config.toml
routed_scale = 2.0
norm = "layernorm"
lr = 0.0132
train_tokens = 446100000
Below are experts of layer 4 (counted from 0) of a mixture-of-experts language model. Rows are named router (the router's row for the expert), up (a neuron's input weights, with its number) and show model dimensions 0-127. Each number is 128 + 24 x the weight over its row's rms, rounded and kept within 0 to 255. Numbers have three digits each.
After each expert's rows: "mostly gets" lists some tokens that are sent to it at least half of the time. This comes from a sample of Wikipedia text that the model never trained on.

# expert 80
router:112143120107127148101148143124108110123123139121105122135096134133113126119164117105095115064120137125112153132119111140134126130120145129158117097151141151109106093153128145182118137152087158122101127114140111112100112117136101112137099165167113152096105115085179137125144170082127129105130165132112164129122108075147146124141117177114171144119105159152177164128160156186108098181132
up0:103111096104112136120178112097091133144146135103088151111103108135088104127126111114137084177167147117114112154112150132107139128163136137128129147128139130119168153091155144134114150135078159087115115102131099154123165144151122134128144118174091118141148111085098167131127140140138134102139173098131145085108141170140121173145153146122142159153104178140126094112118096167102118156141
up1:136092131113159145136127136139135095102156105143119117104119114143150163147097141119135084096099148158146131104144112092098092133090133094136114108133153128121159118164155086125150143158093158150178097141122122170146077089110156119140095136141138114077117085097145124098133127136119095175137165137097163130121166133091114137130112156130132140099123150164155156160127177109129132145136
up2:136129121104145124122145108122148136109097149132101110132123120069085151124170152133134094150106153148100149075118111102176111161120150089153131151149164131137108110167111123151112135119148129153139073141102128150155122138140133118111087145150148132113138120167132144115104097079105173137126210110109163130135116138122133100113148133090152134128144094095111129122123115167190118116121
up3:143127118123163092144150112119135115130104131111122101126118154137107132125128121085061099099140145116119156136115150153087146142112127077128124131153120160094090127068157133115153176126137149160163134083147120115095166101168110116130136139144104119129108150089122162135163139125099130107159104127095131134115145116123112095197158158137145167143152149127148149137116117102148095107080
up4:158133129175134163116107110101109117123121100147143157134165105055118106114119112136138161162121132137126109121122075135134145137110118137155157091126181126101149126123115162131136138115144158135108133085100116148153136163121101100126073120126154160130124110099136127122089113175129089102103125116129111133109142116086126116163131162176138080178123089192135129144149133148129112122133
mostly gets: " new", " public", " local", " different", " small", " original"

# expert 253
router:115179152101146161134117116102139109084075134132141100160103139148159122099137160141090100095170122152071152088145135131132128102150120143114141133137133150154114100090137129160170098131117120116130165163105118154086122156156100082139126151130185159120087116137153161143099152104134126111176135092135126113105140115153116134146104145138127166097088141126137146142118129164134137139129
up0:144113059134089111142109094137135166116164178085143159150138144114138139137146176116116088128126122115087104116082134123159159116136117121106124107104136137114140142120091112147111111097108175091112131204095147085127114117150101113098113137137134117170143153115130127147116139149146161143127097125168148146102135088164180132100110126120130140111130119144116117149156106095107133131147
up1:093148137106170116131117134067121118125107094121131147150122104153120155109118115141108138113130092131118138132105144132102171074119159177150118123185120106101086146089143159104142141191115171098117115119107133137094142155124122115118105122149165091095104142114085120133109142122162127121131128082171102147107132126157099147124119110122157181121164117133116109110133138143177153149128
up2:088147096095116124133159111105124152173105105130120156163097105113120117133166150164128163082082139126119150148123121170100156155146156142112115122147106143114130141128129129123111102140116128107127167142099131126114132094150127101134112128071106179129098126125112144132138104094116142098147136141127132076107153143121099121158114193164085169104146107164156119148097090107100145162115
up3:148105125131141136094139137093128104183155136098132167155105120175112154153106112100080145116153119153129114102103096112148156162111129125141054120123092109157087092121143134158132109132172101129116105135128128170112110140111150131166095161105151094126126136122113141132164130132105121167140110109118145135071117133145133140099166153130123141077108130155154113124134148166142106178124
up4:151149162131100115153136126159104122120150166120122105104105067138105117105161121093105109108151099116130101127112101148115145088145111132079141137135131154099140126144164110132118128147141123093118127139121133177112159153099146086159099100134103141108149129170145181136138133107147168150121163143109144099127154108168178128157128117096117160063114120083142101148131132147126127170147
mostly gets: "Se", "Ju", "N", "Te", "No", "St"

# expert 85
router:139138114056101141107121122108121096146127152096120155180100134144135147105103153130142144131151114123099113120115136169113083124170146118147137141171152134138093101090159154126105088164108166136117166133142127144110136134160121114147104155121131144087122123090144172149109144137119109132158093137167132121077095111142141164161107132114109119121080170104170154119109133168148113142135
up0:156177104088122102105094090120142146097119133136130101115130088116125138094155134161123163148136128131094121118122114178145092127100139139140158136138121122133141126116120171118138129112133085146099138126164149143063140124099122123135146126092158107099150134086107172136130132088186132092096144115106141127098122109140157147205136109125132116146141173128146118148152142112106160147085
up1:127118118143119173107105156112109111136117132131125156139140157143107112100139126131114126137138131116119174169132109120113095150147163136144102108107153132168110098114158149092138140094137124076126129159176137119171106133145123125164127127146119109095139079176121176154112129126118104148140145167149093095118094141132162180158139147052133137108084096130116142069107119117119119125148
up2:152145118119080135115131110100137088103134125113124162157137123145132138118128149078110120131145102136157173141094122109108130135108137175143071123135096157125116134127177162117126115135121151111158122159144156166158074121110141132174116131096142175122126121157143170122126155139089122103112139137145129121105120118104126159155081123131136108127091141124139101081181189148104099098104
up3:123138144153158133101146097098157144111145122115135061131136114134121134116128151102083104091150126136085136169109127120110167125088130173122183097126114114116145196127157132101091095118175143140115166127120073157168169141140111102128107156127118134069135130106108163166138109137133133127115117105144157105108116133092126152119120128130161144109138156113098143128110131099156135106126
up4:116112140132135110107139116186105113140145130117123107082113121135111121151178099164110128127123134128094160126134105153129112113140118095125119111076112110155125107087103181159137106135146138113103141153165107146180156166145125118103132143148152141148148093150121157121159149122110101135105136162129154138173138111122152145098098109119060117147121132141116100150119149163094157196159
mostly gets: "wood", "field", "down", " Coast", "burn", " Creek"

# expert 74
router:118117134082103161139133146103114106120127130170142093121105137118138149137132160132150118124104112127110131103083150139116116109114141137112131099130148150152123105141127165158127072139116150125099124119098102109058142141133131123121102170151142156131134106164178179146134109099126112107200165131129150145129134091150166138144131163104142112162093167100131168092107159163134145125164
up0:111109067114147132127159154139146110136121105099115152120086105161126156107129149101103121085147114097178116122096083129128155147139104105137129133148137146108150142126126110164167145177183132117135153124119142137129155121170135150126093132098125104139161127108172128129166083131123134082121167130140135122167122123102129095132146107097074098111108084120159126109162142168127131145161
up1:099126133150126141162135138134169136142104165146127070106099103146121149124135130123115117106115117100111136116091100123103097112123141137108150081178148177195159134118109132145107128112108144081130129179107126063132132144144099079104113155091139118155132131135111122112084073110156144136142141170157103127109137112107133117124148167098113161123148135157131128120154152149159150124114
up2:127145119147118131121119112089125114090092117111152152140113141113088121125127148116135124204153122131138153103129081086120077122129086155144124157141133155105111143070179140072119136102114127134133170111118106101155112104130135133149101168113163100113097131102146106105083111137149169138160130118142146117145135117155153135158106133167123125165193132117101148129106151143133130143115
up3:091097048114131106160123103099072137083127189142155112115136109163140151182140137126129141099102160144150128117143128126124125144097150105106112154123126139108103154154131125153086136162110116130114124118157170106121149131153163110133101135144173135141099105144122124105143150085147156114118061137148116142120125113134133161113107152157168133155137107123101168124088130123149121134132
up4:159094163102149143083134090150096095137157136154124127111135093138146161142127117098131125127136119121093090168142110158138139149089124071171093106123154138105092096144109158142126096135126099130157142138129071113112128112128122149114134119145150136118104163129120112100151138125135103169149153153137163130138120166127060083156140138145174098145087141088138135133130120159109142133098
mostly gets: " km", "′", "″", "°", " ft", " million"

# expert 134
router:113152163144100168114077124097118090124126190155116139185148121118130140091107148159082122105128152133097109132094111122147112164164145101118112135152130119124090140124120108104115113127134142158133122128136086155086142153134104129127129111141132152129109111107144141134097142135098138072127144113157153166083119117132152133196127129105165157179085160149159134102136143128149123146110
up0:107109082146153108120125129133112115130137156150115167140125109154137148112135108146081128109141119129116146140119145156165148075139119110122107107132112102133158154143083120138165137141159172117142142107120084114113105089102116100093131160157138106115088085157119093101144146150158110108099161131182190177131145114089124143125148130132103142119161141133173182112135092108123120115132
up1:123121113162142185121087091119113088134165184172135126161114129129126166133123161103134144127135138118084085111078107142133111149134167177140132101160101114142121088136132100076119123093127151145144172117118157146121143129125138079153082110134168108153112127122109102115090132110160158140090126133148115124156148134138133080143165137086123119139119129146118140119130108126154134092133
up2:119152167155141140189089146119128144090145114099121118141093113106149149087149174122159113113139125093103121112152151130125128106127153139107149104134120104092173094122120112135111112130163158160110119111131125114100097127129142120123127133168142157113141090062139105145142152131197113127133129094161100145101147130112075079136133117171138178140142159142112120101106123146153140107135
up3:119070127084090157143115151130147104131111133105157123154083119123172126139128153137107136113073184153111117129146109124114139137110095131134158163121102109150094156143133155135093158122137126086162140105108134121101100139128140103155139125112112152160143077125144178168137154128157138162166127122135090101130114106142130150126120143103079135166101161170116115093105150109162152116126
up4:139169132158122170112092069086106145140141140165114110126132127088131115140132179138124121110118132107147122130104104116162090124134105133097106153128129115135079140145082173105125124124113133125177151156135117174112150145106103119140180152126124177148080105124112132127108144136139128096100153140156135155072123127103186130146122126138134119152104136143123133168127135114171123129071
mostly gets: "get", "oper", "nder", "ribution", "mann", "mark"

# expert 32
router:119136118108152132132085141121114092145078135162122119166119157140154166120094134140105080099174076165072169132118172150147136129132128097117124097123120123129140105143121136162144130138118110123134163170133100130075136129130107139167129116136162174102096115135160160146112162125134126094180140125110149141114110124126155118143102163161156156106064157121136145131134113146134105128145
up0:135094091158185156135102142146107093131135088115089144157078116094129103101160165104134111122134113138114132131122126115111134138097127080086170103162116129086102163074156146110134094121141119118150162159129106116128159107139126122143119134125162148154133137115115161160178153132141138114085152144118161112122114106121174117128115115138149143134172125137136150130101157108087157140087
up1:152110107141123138125111120117149110127151174123086111107093140182154115139114110080122110108144091105159131138131123101095135118184134141136139082083141142108141113167120142118156169135097188132101098164157109141095128153143122142101134113111143117128106102137142137166114165112126149086148131107168145130126163152160118127091140176157157102135126158089136134140101092129100127092119
up2:173127143140157132122137118138159112140048095124113119099161130113144108141122167133119128093104143101105172122120160141125141111117107090148151132130151116138142109148110132132157113137108078132120151125171131135131081105152112131109088128115132158137103122081159137137101078153121085146149139163094112146145097122155113148184174150119084121113124107080153148122119130108168110105121
up3:105102141106130157127124148174126146165097095132153149154142142126151111115148135146144112148079139147145130135125135128112110109130127131110093140139199172165120117129127104158141147130093106132121123135164128144115100073115113099121062135140132098137141127153160114126153091155117136118181128128142085158131105132125130094173087095132102110127076186141153131111094126100152127096132
up4:154144142134117127154094156124119177135112098083121096133108137097092131122086153159112134153118120121103096127144118100146184097131143102141106102070088156140150111129128149133109168105103149119166160155117129096117150099119107140106131168168160118106097134151141168140132171132106167105104131131148113140150088080153119126136122115150130131147112073136158146132162109146150115164138
mostly gets: "featuring", "Gls", "DST", "loan", "from", "Billboard"

# expert 90
router:079146125073075123122140103116136112120133164115112117160105144104150135135129159117132137106130135165102131112108136137110153127118147136078134087127132173156125128159153168162112111128086133117141159114129142146090126120168089085134130141140122160099156109099137191091076163106118138108152114107125156125127090112126122148147098162140145105161113153108181129119134123165122128167150
up0:113151103129168119146143074059126108107130142132109110128087142163098094110127148179178140148147149135150110145156126115122155117123149153112137153144122163111145149122136098189085125131082133121074104106127111078137153112135120127163125169127146085114128126153136124131098096118145060105122104127091133119142152137157140151134123111141139110136129140133165143103110159142104147147113
up1:149166173137105128116102125123155096144111181168132106164136141139135124128149148135133140118144122104116122114156104148119174120098149123142100064108090107103139090158091118166133126118172101136102089120134113147136140127083106132140134104173171109107154131109126130073110102124109162113150174151118165160147099124106129175143167134104134121141103129160120090093126126118132100124117
up2:144127159115128102094111106119124099109144125081167123160108134075141124145131119185152162126178105167133113117131117137094150148122118126083114092114114115133130125145121110148135103126128105082121119102139126126142150129131092173130087148170116150132118111158180129096082127137154166120123097092149137152165094106089122174129137190167120104121124116122108116113172151123142122115137
up3:092148126122128160112139145101162109087150197098135104126139111108124094111122130149133171142128125165122124130117124136135150144114118093109098110149129118144158093195168130141132102102146095152133150100114159150147097130108100107104093154148124151142139145124160112105131108106152099108123135136128092126150105135127169085173142143123129101091104165103139110167136090137102191122096
up4:130098104103094093148132118092173099118169139111107104154133138156112107102144178188132103132145141128157104131132153121138097108111102082095117132153107123099142176140184132144115149101090171120102133129131114133118130105116105153134123078133147121081116131116140123133081145149114096150135179152140137146143086138149110155143145120152128083115160145092123149140098137167132120114105
mostly gets: " a", " an", " another"

# expert 115
router:115145123123129137133087122085083132097126145154128154142127105079097153129149148151108099125115135143129184085109118151108117091144124172076122149109121161146143097141139166129104143129121145128090144140124140152116132147145102098156127162144119127096142092097186100161105120130105158107140112124127158161137127133124115131129147162096157134128103165115127135119098103162157177160193
up0:165124138063098100123105141124139115130114101152123115146138068145126108130180113118159117133134143126117170144091104111099160107106109141118128123104138137108121145193185117104092117103089106156180166132108106164124123124133129180151107145122146139143148127123104140137116136101135119121117192116157120138106161118123156098165093136135102097128121121134123132079096141129125118162155
up1:105159086108128099151078183142124139069116130084132113129117139094136104111174157142160101116157158103171153151132122112146123110137122124115115168108111108159078084072126159130115129137133145146139132113078140137104101108130153139159132169162133094149138133126134152117150135113133129129121147133150174179127094140127123135098136085126149094146084138135134121117145110137137084141142
up2:105123130099087120136163163120157161087182145158110111129146149152128149143112089156097103107126112121143103076158117133104123128142117146115133164096142121118142158131091139121151119101111112134130145143147120149096127093130159119121109153149109142118160132101116104139069097112137166163163140142136099108115115133156173123143102139070176136096100165099136145113127165098090149138162
up3:100126089123077110124126059148118122132162120121133145134095107104152136119125164162103162129094136121122080113137142123100105113183101130132125129114108131155103119145129126160122141095152154108107116127131096120106121114094111143114160104065143105125126134106159131177138133133142105138093141153158145132197128116162140153162123142161125133185111126135084148168103171144129140133134
up4:146122107104125085140121076087123153133117185148165103145128124141101131107134168128110128154141127154174126098148133152125141135111139095109132161127106134170110168158160130138074122140145133119089115094118102120130149124112099128139140144122151108068140149145161098144145146111141116088110088159109124135123134123101116127153133149170134081155093114159169139165069135108097125152129
mostly gets: " and", " but", " or", " &", " while", " nor"

# expert 7
router:114126163122145155138111115123143112108103138165122097156109185144142111110119151079135112127139116142090175122118165142116121140135110140114097155162137126172131100116164131141166105175111140111084144142108110153069134147145156092102097148125142125135144091138162140123123146119107095106159126115132139131101097128156148118157102176133140125089096154092149123121137125201102092141130
up1:115124089177097096133124125163134108131150120134123137161086120106148128110153157121109122098156063148162137081108135080109117084098091136116126164135127128122119132124159102141148123140097153119150123154160106157119132163165102148123130124103118111153173110144142139123116161105131135137163172116143102086170167127173125184151126119134108115137093108091110157113117120158116108156134
up2:165142068104148116176121127101112122161101108145169107140128121133131132137152104108120096132126078132127141161090130115142180128149150133109165154173113137167114167137130149125120124134111122124101095121111100157155123095115178094093129108144165167129138088162133103146091080133113126138128113082116112129139133119148143122169144191142130083121134137102144129107106098127113153143147
up3:119121148146141133159147122122135139069087113130084106179152140100129182131084143143098101121118130119107164126129098117121127116131131150131109116135119121129142169113115167148162129158160155135131174129097121158134157131128128135157122138131097101111109091115132125110143129139101101143113086115142086149043124120116138164148140135145142079115128137154158070117137099185142133133161
up4:135103155123143139125105096130130134041118102097091135153100202109144147138145137120109139128106089114094161154075131146115107133146127156110109169138123124147129133160116146135118128156136152118119147159106108161117134137097098109103149160168124123153126089141099140116147141131179152093141111115135137138166132141121156151133124077161143107133110096071129132077113141142120115130145
up5:131107099170109162153128122094129144085132119168166100142079131127154115140138119124139116121128144133125132092110152084117122127109152141064162151100137071114122176138130134142125139130129106119112161176131111159112130113160131106165060079127136139113149124146119116109133135134120132091148113081102121115156143128112159176148093134165141164135110125108133128135121179093163150137136
mostly gets: "′", "″", " Animalia", " Coordinates", "°"

# expert 27
router:108162146120122146108075145117136089143130145162088075170094115139151147110155143122138123095115131160097139091138108126130096107114068112099158090182098143148116105151124109144140101121132152109125148110142082147099148150152106117115144176145144118133103130139173156117129111138119124087147115075141122150095117130149168169163101133141153149108115134107153154114135112160135136122158
up0:144149132149125090148122153159152087131112149120086124164133107132170137130138135116137106080106151117123102138132127152120134097119093121090145127157107147165118098167128105115163161126106141146127112094129101134116125135094099166162110146089163150080142113125097094110141090112158168139115158107100123138109114116108179167154114142136110184125105143161135103143135119132164192110118
up1:132123156140091149163108115117140116130180115125142163138097136117145141149162153098109152119161162076109145131132131159154156125126148075120157126090140098168129133124161105154078062138094129121109118131083127141089147149131150146125108123151117088141143087152152152110089153108144121127117106115126103119104113139147156099107133154180102150092150100127135110141161119169140120105109
up2:133166157126139151123144102075151120129143128168152118191096131130137134112129144114094151082130072139098175153128134092134085161133121085098131134137100115101139130146148150114133076141140133159082110136171093114129108137130142109118156128149104130110118150101130170150123101151133161101115165099122162149165137114106122099124129125133170097131161109106104122104149177138118096125112
up3:131119142111095177173104091128111123127167150127123104100092135126092185125115121145108138132134098096107151124159144129181151116129154146128166178179163113145176138121109125136161147139124139101156149146122094107123130159121122116132145133126141107143138113059115095159093149130120085102136114083103125146115121146139171130088115159071122135142111124130167128111131135114149116116109
up4:153139120129099148085117121138137123136154119138124131130121148165120140145112140136098147112120132106096189085065113114115126107131097102120136128162159132195122119158144124084135119110117128132080137152109113153125108092144100139145111159118182087120108126120145129119184138121122185126143107156085096200102127122156142124102148098158159147116142099154117120110121130131122148129150
mostly gets: "x", " x", "ox", " ox", "ix", " X"

# expert 180
router:136145142125158161122102119111101093100123141128134097161068145129115151107119165131148075115116167156123167105109121112154085159174078109105115140122135146132097132128114144156144080118105151098140133156123124153103143173121114098106129187157126162135144100152173164119145124148148121095117140120126154157127119101132127143169129120094083124139105133133129129095141104121149134182157
up0:126126113096126111174148131128110118151140142101073099170134108181127166122137162146113096110156126116135131078109099108131145117087092122149081112132120159137103091102178140140144125098121123101171090161136102144101138155115136099091128148139122112142185132147178145115156142154134081146128144162132142146159138091122185132142163135127143138132139135108100128110133104110120107130118
up1:120117155101128155136129116130092100148142133124132100104139124103114112099114178132140094111131188112137151120116128135131152121155136160114134133113093153111130161085141136101098095153161165107132111130136179149169121110091076118135134137197114125154149109133160165091126124112146167107115110159115130126119122095148166126129123089167114143116133121188157132073136115158165116147126
up2:130120149142101119108119135115098123118150123136158107113123158115106131101122159117177111119146109137116164113179144081124123144140099117144143176116093162103109106136141161169142133122076155111141129123093150093141139138162091113121150165112177151127153182116152137123157122116124118146111159121123182137160120110140108115114117158108122092080074146153069132138158114164116130101129
up3:146079128161129170085140125125127109126107142154168099139109163103124155129125157094140125099118138126101190141133102151148165139139161094141122134105123116136110155083140112174137143146162101105105139158154117151135143097160155142114083145087125126113154136161121090109114092133152098159122079104142114068126139143138153158158109131115121127139097165117136150153130100126101132155092
up4:171097128161124135157132093151092104110119168126158132066146162126111111088140143135160115148142180156135119123094097096161128120160113096141142116148173151131125119123140072133120069148159183138138120115128081132125149140149115117106088116127160109114170117108141142096104128117182167090118123107129110142124094146105138124129110126128119130118133143155147146128097121116156143168148
mostly gets: "ro", "ra", "rio", "o", "ino", "rina"

# expert 221
router:110129160132143154103092112111111120128075124152134102123105140124202128092116125130148118112170110152100136088115120142111107160104139122126145119130139146147137131126117141137135108162119177111098147160130132129101194159154126102117101133112143143125084093132163196150144154164124122085153140091117171132069113107150157110137104167138140128099090117124171132129124130142127116132145
up0:127127167137119195103114092094114138118099115139079097111153115156154153124091147157132097109121130176129147121125113115128115123099164116155093151122145134126154128120085077162138074115128086133127111167170124143127108148141173093137107140136151132113121121114135105109157134146110130129164132157167157097145121121131123106147121181116140129145118065117150150182119156119144117110108
up1:131115146119128150104159150144109114127093181116098087104132069062149121124149112110124130098107091070101153145123152121127128154107143121136113122135143156162113138073163131124088115124104152157143160128109151122151177121110117117150137170123125133125123096156129135134126154119128136092117130099137127087083116147153127081145147126167120119128148132180144123175125121151181139100132
up2:124097134144170124142078106143133099143085149135136100144139147159165155144132155138092121131135141128119111119141124132164073146146100148142126088126116116150140120124128150134125143113132171107119116133064133127101151179146098130144090125111128114101085132174106117138138148141115059121159081106181135176102137131144097152109129167149143107099129107151105142104078144139139119111145
up3:099142156143081081173152109154098156141069139170099084150112148118135123129134158118119124103166146126132156100113071152116103113105117166138140132165134143158155123119119114155162132101147153129118133113144126116133145126128147133096074125128096124135148134125152137148163111138099146126130087176141132165146118130123134093103120163101102084092108104106100165102146168118166123134145
up4:181124080144126146136086132140113127156125149131125132150132127124108109121130111133113127120122137104129141110100121117156141148141075141099105118104170079111129157186135119115078154121100145164081112114121127085115162165112079118143101115188140143136121112129139131125131139136131178152139160108090143062129133139115123146144062160100147166133136150147154150133129089137124144119134
mostly gets: "Gls", " •", "DST", "‡", " 978", " %"

# expert 38
router:113135112123130145129076138109107078111126150141131127163090144071121123092130153122144135104128117119108129102073127108153077154182151110071165109182138123160120127111147126146157142137106146138094149138156120108103114166131106125144100156142145178086120098106142151137155165135130120121118135147176132144125115107120133096137096124125144152093137138125142167105135165177140111156142
up4:111119090140108110118127157122134117160119158110128117142141127080137125115092116128132117108111116107100128101110111149146149177106182114080183135105178155130118128111164181152129129140114137122142147124123118104152121131126079140164096092129122148160128136109118126160153127178133192073090143148111145139161131142110145113107115147127096121080095152089102116169110137140132147145137
up5:141076120136136140103140120121123112132129142147099122170111091128153110165114096126080173127137135134141163174138139089149097123090115131117174096138112157126129125080148129141139155109126114137122128097129130093124134104139101122187099172133170134090158137127125138161156100104127160097128118131177192170144128155115073110148117098104148113140148109122134124105127124149094114103108
up6:079106102132125148120120135111116118118178161129165098121094137094082149156150103136139134117161162156096107153147108154124137150113172126125114152165108152145089132132161069122110132150113143124113143123148134113091094152115129141094111150112148162154114140066163111088164160111156123106169112155119123138108120151088122111102117126143106133100144163137178128141145142109099093137144
up7:129074117116136106119117078150115087118128159139135083138134131147156140127114130112141100140132155107107118161124119173103091154169080126135119159145131092186172123143122151110129146128118144107114128101122131117167117153081128093144120113146130164110139111138142128116178129154139151143113150126117103091110153154122107146118167155103127126083109143157125118063095151143086127171161
up8:165125114102139147115171087136129137095160113157135134184118160102129127118132124135128099129169132120137109110128136059141072108120111127105154101147108149136127143124141136129162115179151129122150155134141092098150139105108149158126151144086159115102132089134121123138165195128107080074159110116147113085124120174136129135117133141095111106129137138106120150073130135125101154139118
mostly gets: "History", " video", "ography", " production", " Title", "raph"

# expert 192
router:124159150120153140121100137120116082123088120135090091168115125159137126086138178111138103121133117160088129122124152121084095129140117138125177133149161126135114134118136126149154085139130152135123122123121148103062156143149123097117098184127125128113115089119190156142122164123121141119185141146141168121118118108118133136160096150159117158097083166106152172118110134119101135126114
up0:131132172115096162160141125136109119092103103101117080157149122156153133126087148113147108094168090133102107139103180121119115114158117128114138130117154130093132149124121150137145131095134129121120112088106145134107134199168125119102134140163163134150097147145159145152146165167111141122146152129105092123160152101168107116144125174091130093123094136103122156131080122112148127085104
up1:137135107099109088126128167125136200128097126127111124127105107149139102105147134123102105130170169163068127090115129130125118168152129137108140127177102123136125122104152129139181112132148101127097099117098114129180117114126107129154089103091179149134136137106152108171155101129137162119141128108131139088153083097153145161077117121146126126123120134113117164116155096097129157124122
up2:153133139109118145142107147097115083107129154148153064166127157107118107123161155164097147103170105163133130098145129147115155141104169094133125133121138131144123123101113166165139139129126172148140158148089131159118161173136127119108118093070131151132122139120148133092127130078070122124148107111170114104102161120120154133127102145179142125137127111133089132137122114075139146153120
up3:082123094124141120151101132135104097102155109098105165181113117158142143094169149072141105180137141107133123145124153127120101155158127069152139161120075128107126131141109160122144127138144118124187097162101134141117148141114143151115088127114121153135104120142138128119146164128091155110138109129115154145106114113129117120116154171135150119115119170115138113168074124162136085155102
up4:126158157117101138164095113136095114159194124123096101105101118096110159156153130124133134102134135052113075142164086115130126121124115077140115154155146143155148161129112137111128161161099117129151140152101150123071155100094104124125117163127164127145167140093124136117093123131133126101184153146150109145117152142151151123125112156151130127130111115096139125155118109104146104112122
mostly gets: "RC", "TC", "ON", "AT", "E", "M"

# expert 234
router:135139109130134169127123126066130106127101161128098110148140143126116135117112123127103098129125151164090148113125116154121096175145146130142150107100122144119097110143146182118121106163068134080087111115101103117144114139172122122124131124142164130106149061123152130137158159150137109106146121148119124137099114104114217117127114147118093144136143154131124123159137134141151119189164
up0:124092106153169104126113115108125113106130153143137116116139143118152098100115109103158133112098163152166184101186121119120101151119151145121106181109146123107128105166142161188110083136085169105177140145139095113085128139153139123141126107132139134153088116115094136150156116093141130126114121147149086134124084128139119119129168143178111091113118133112111140113148138151136124175129
up1:127119148107115158085126098131142195097110141133121123115110139102150070076173131081158102181088135144105154109121184133124075168080160133104138111128099125134117130130124142161106108089139110122113110169144127101136139112120096099167139135133135121134118120142154122186117127122148131143144183132137125125109120140122171130134127136096149120109119146115107127113142108142154132165103
up2:103115135147097110068128138098126147104129140156110131102163141178131091143121128056098157131089166153134133107133120185123102163106112130121136111142105126118107160173142135145163116147112094165138116123126112115139145164111101103102145150146120113124128117127091182146109112161081104147170126138147120104095122099103139148154178158105105137137132153086120145115145141109143128121124
up3:097105169114161164155118066125115139133144129166142094115142052090131124114120134102132151138115116163125131124087110150062135150132120088120153140107143114111125144122161160133144166142124140108090150111109140138155122091146104108146144093134151107163111128153183129148142130111125114142125122141167144106116085120081131143148142100139143146136131151114129112139133082163112085172121
up4:171087152156164124134155082159144107085131139128145108117167134112102111156142118163110117116126150129117093151152134156158087140114090110148146138103157127144101141145138124182132101108125113089141120142174146128098113063140164134123134119109152134155139154108139110145125170115127090132121095094129101189106111113134138107134096125131130144145135156087172140121107106126173122086119
mostly gets: " of", " Of", " involving"

# expert 152
router:100171122137137167134126126117142110105120153163110131128126099117105174122117166139126069105102145142106182140086164135133126115132125175102154122108127135153132119154138176145099084149098130102128149134140063102086162139125149146111127156121162152089137111107134127137123112149085119108158124113111157131116098098152159143152102130073119148119129161136180156137148123140157105133146
up0:164138136113119118123121099061139108090099122147140132163131115150124153119083138137130139122084141156135149120124146127126103120093158074090127170139127104166158143162110131155150135133107171130114112120149126119121120134114112107139083151140148118100141122153152081118145127146144144160135141127068129151170090091093126097133090096141153129095109174136157145182165125115154124130157
up1:152113104116073127163142126181126107107135136079122094169131092155121105152141147162138148115103134155075135150101118138123130129121108117151136161133152136124115201144152123147077131144089136134114129088177073137147173106146148103112121094150093165120151139112107119113112109112105093144125123131125154151102105105099123181113146137121147149103123118110152141103136120122142164144141
up2:150121099137135150130102125118146108124141083093146124133142155122129157141178193089084109139142166088078137112098127162147137130141098095122128172152141128148112144142151144123160114158148160141125133111138144136116090133130156122148051122124105129188153089106106124099160142119097130116117124129120138143110101125099121121115112097175071122138129179146129135156106146135120125109141
up3:111118112154102126132132101128128097144140115123121140098160167105149142147133114119158103117136151134099124159090134136159150088164160163137131125178110125133101139145150111163129116126134166140102116123105141101100174112139142113117105107135173128093146113056137129150128163077083076140091071141131152127159148120135103141118130112133132140145152137094165162112118124156163173121092
up4:134110104127169156143111126101137138132168099116092161096078153168110163115117183154112097098100164123110120124075120132102149162160109126152090140140102122136153101154097139143136150131104151090131141114108133129165153105149104117142127157142138120110159130141135128155134144103167100115137157147121143109096114167131121133102094142131175140102107135079102118121069081129142124140097
mostly gets: " de", " Your", " et", "の", " del"

# expert 131
router:128101171127163154096119091117087103136121128170134130132107124102145104111153162106142104113140122096124134103104167115123120118122155123104126144154170152148117109100130146115127117141122140111102168139111136163048176141114129077080113171114134149106115104114153191143144126127128126100165118136094138156091110120127127106172108143126139141126090145130170167128120176143141130148139
up0:074098152143145126093087153112099129155110104115115065109135125170126099114091140137138138141128074132140123107153126125112106129119138122140153114149108133131142097141098161106146135082134168073108116119157105131166145148124076129131123112126143116112082108129146140127147162195161153131115121147125124153135150173129126162124104144151141095110098142136151112152164158170114103148096
up1:131148119085108165146109135110142111109112095150129120093124080100134103108136125203137131065135124124145120142126139138127120094151126132149096121144169154144097149120116141102141135165119076053104113171121152132134155145124128129145141164135126106112101111095125159128136140127114104082117164126128135086127171145123118162124130162155138128097125134191144120158139105109130174138119
up2:135145136112139137117137115134144106086159149098111152142086152145149138130174109103116116129109126112127107097082157137145154158145121136134102116095132150144169146130147134154157139094123079128106111121151091135115151164106077142132127176137195117167101124098159131137145133129137090122143113141120104127104183130125167136075110122125152130181096145111092141078116149117092102130123
up3:127159125081152111096102116120114107091131146161125171126126137108118141132136150158103158127146118078120194114144151152164165125139133143111113128133172121107085123141138132108149119150098122147100124142150124106090175149118190157100132126138123145171153089122097150128077121135113115099141133132111130116130133155165129093118123136085142113113128104070133146180103108130172105141113
up4:117147123115155101116091089132103109143116109174128099129079107145108116115137137093146096186087131114155148130100163119101118143156138147171130145151104114112118131159130190148108149108132113104113160138131108152113147137104141123198113146160126130138117126124155153133139107110152136110171120153126159131099142111153131141140132163066144105089158081131153158143113154117130133109080
mostly gets: "′", " Animalia", " Arthropoda", " Insecta", " Elevation", "itude"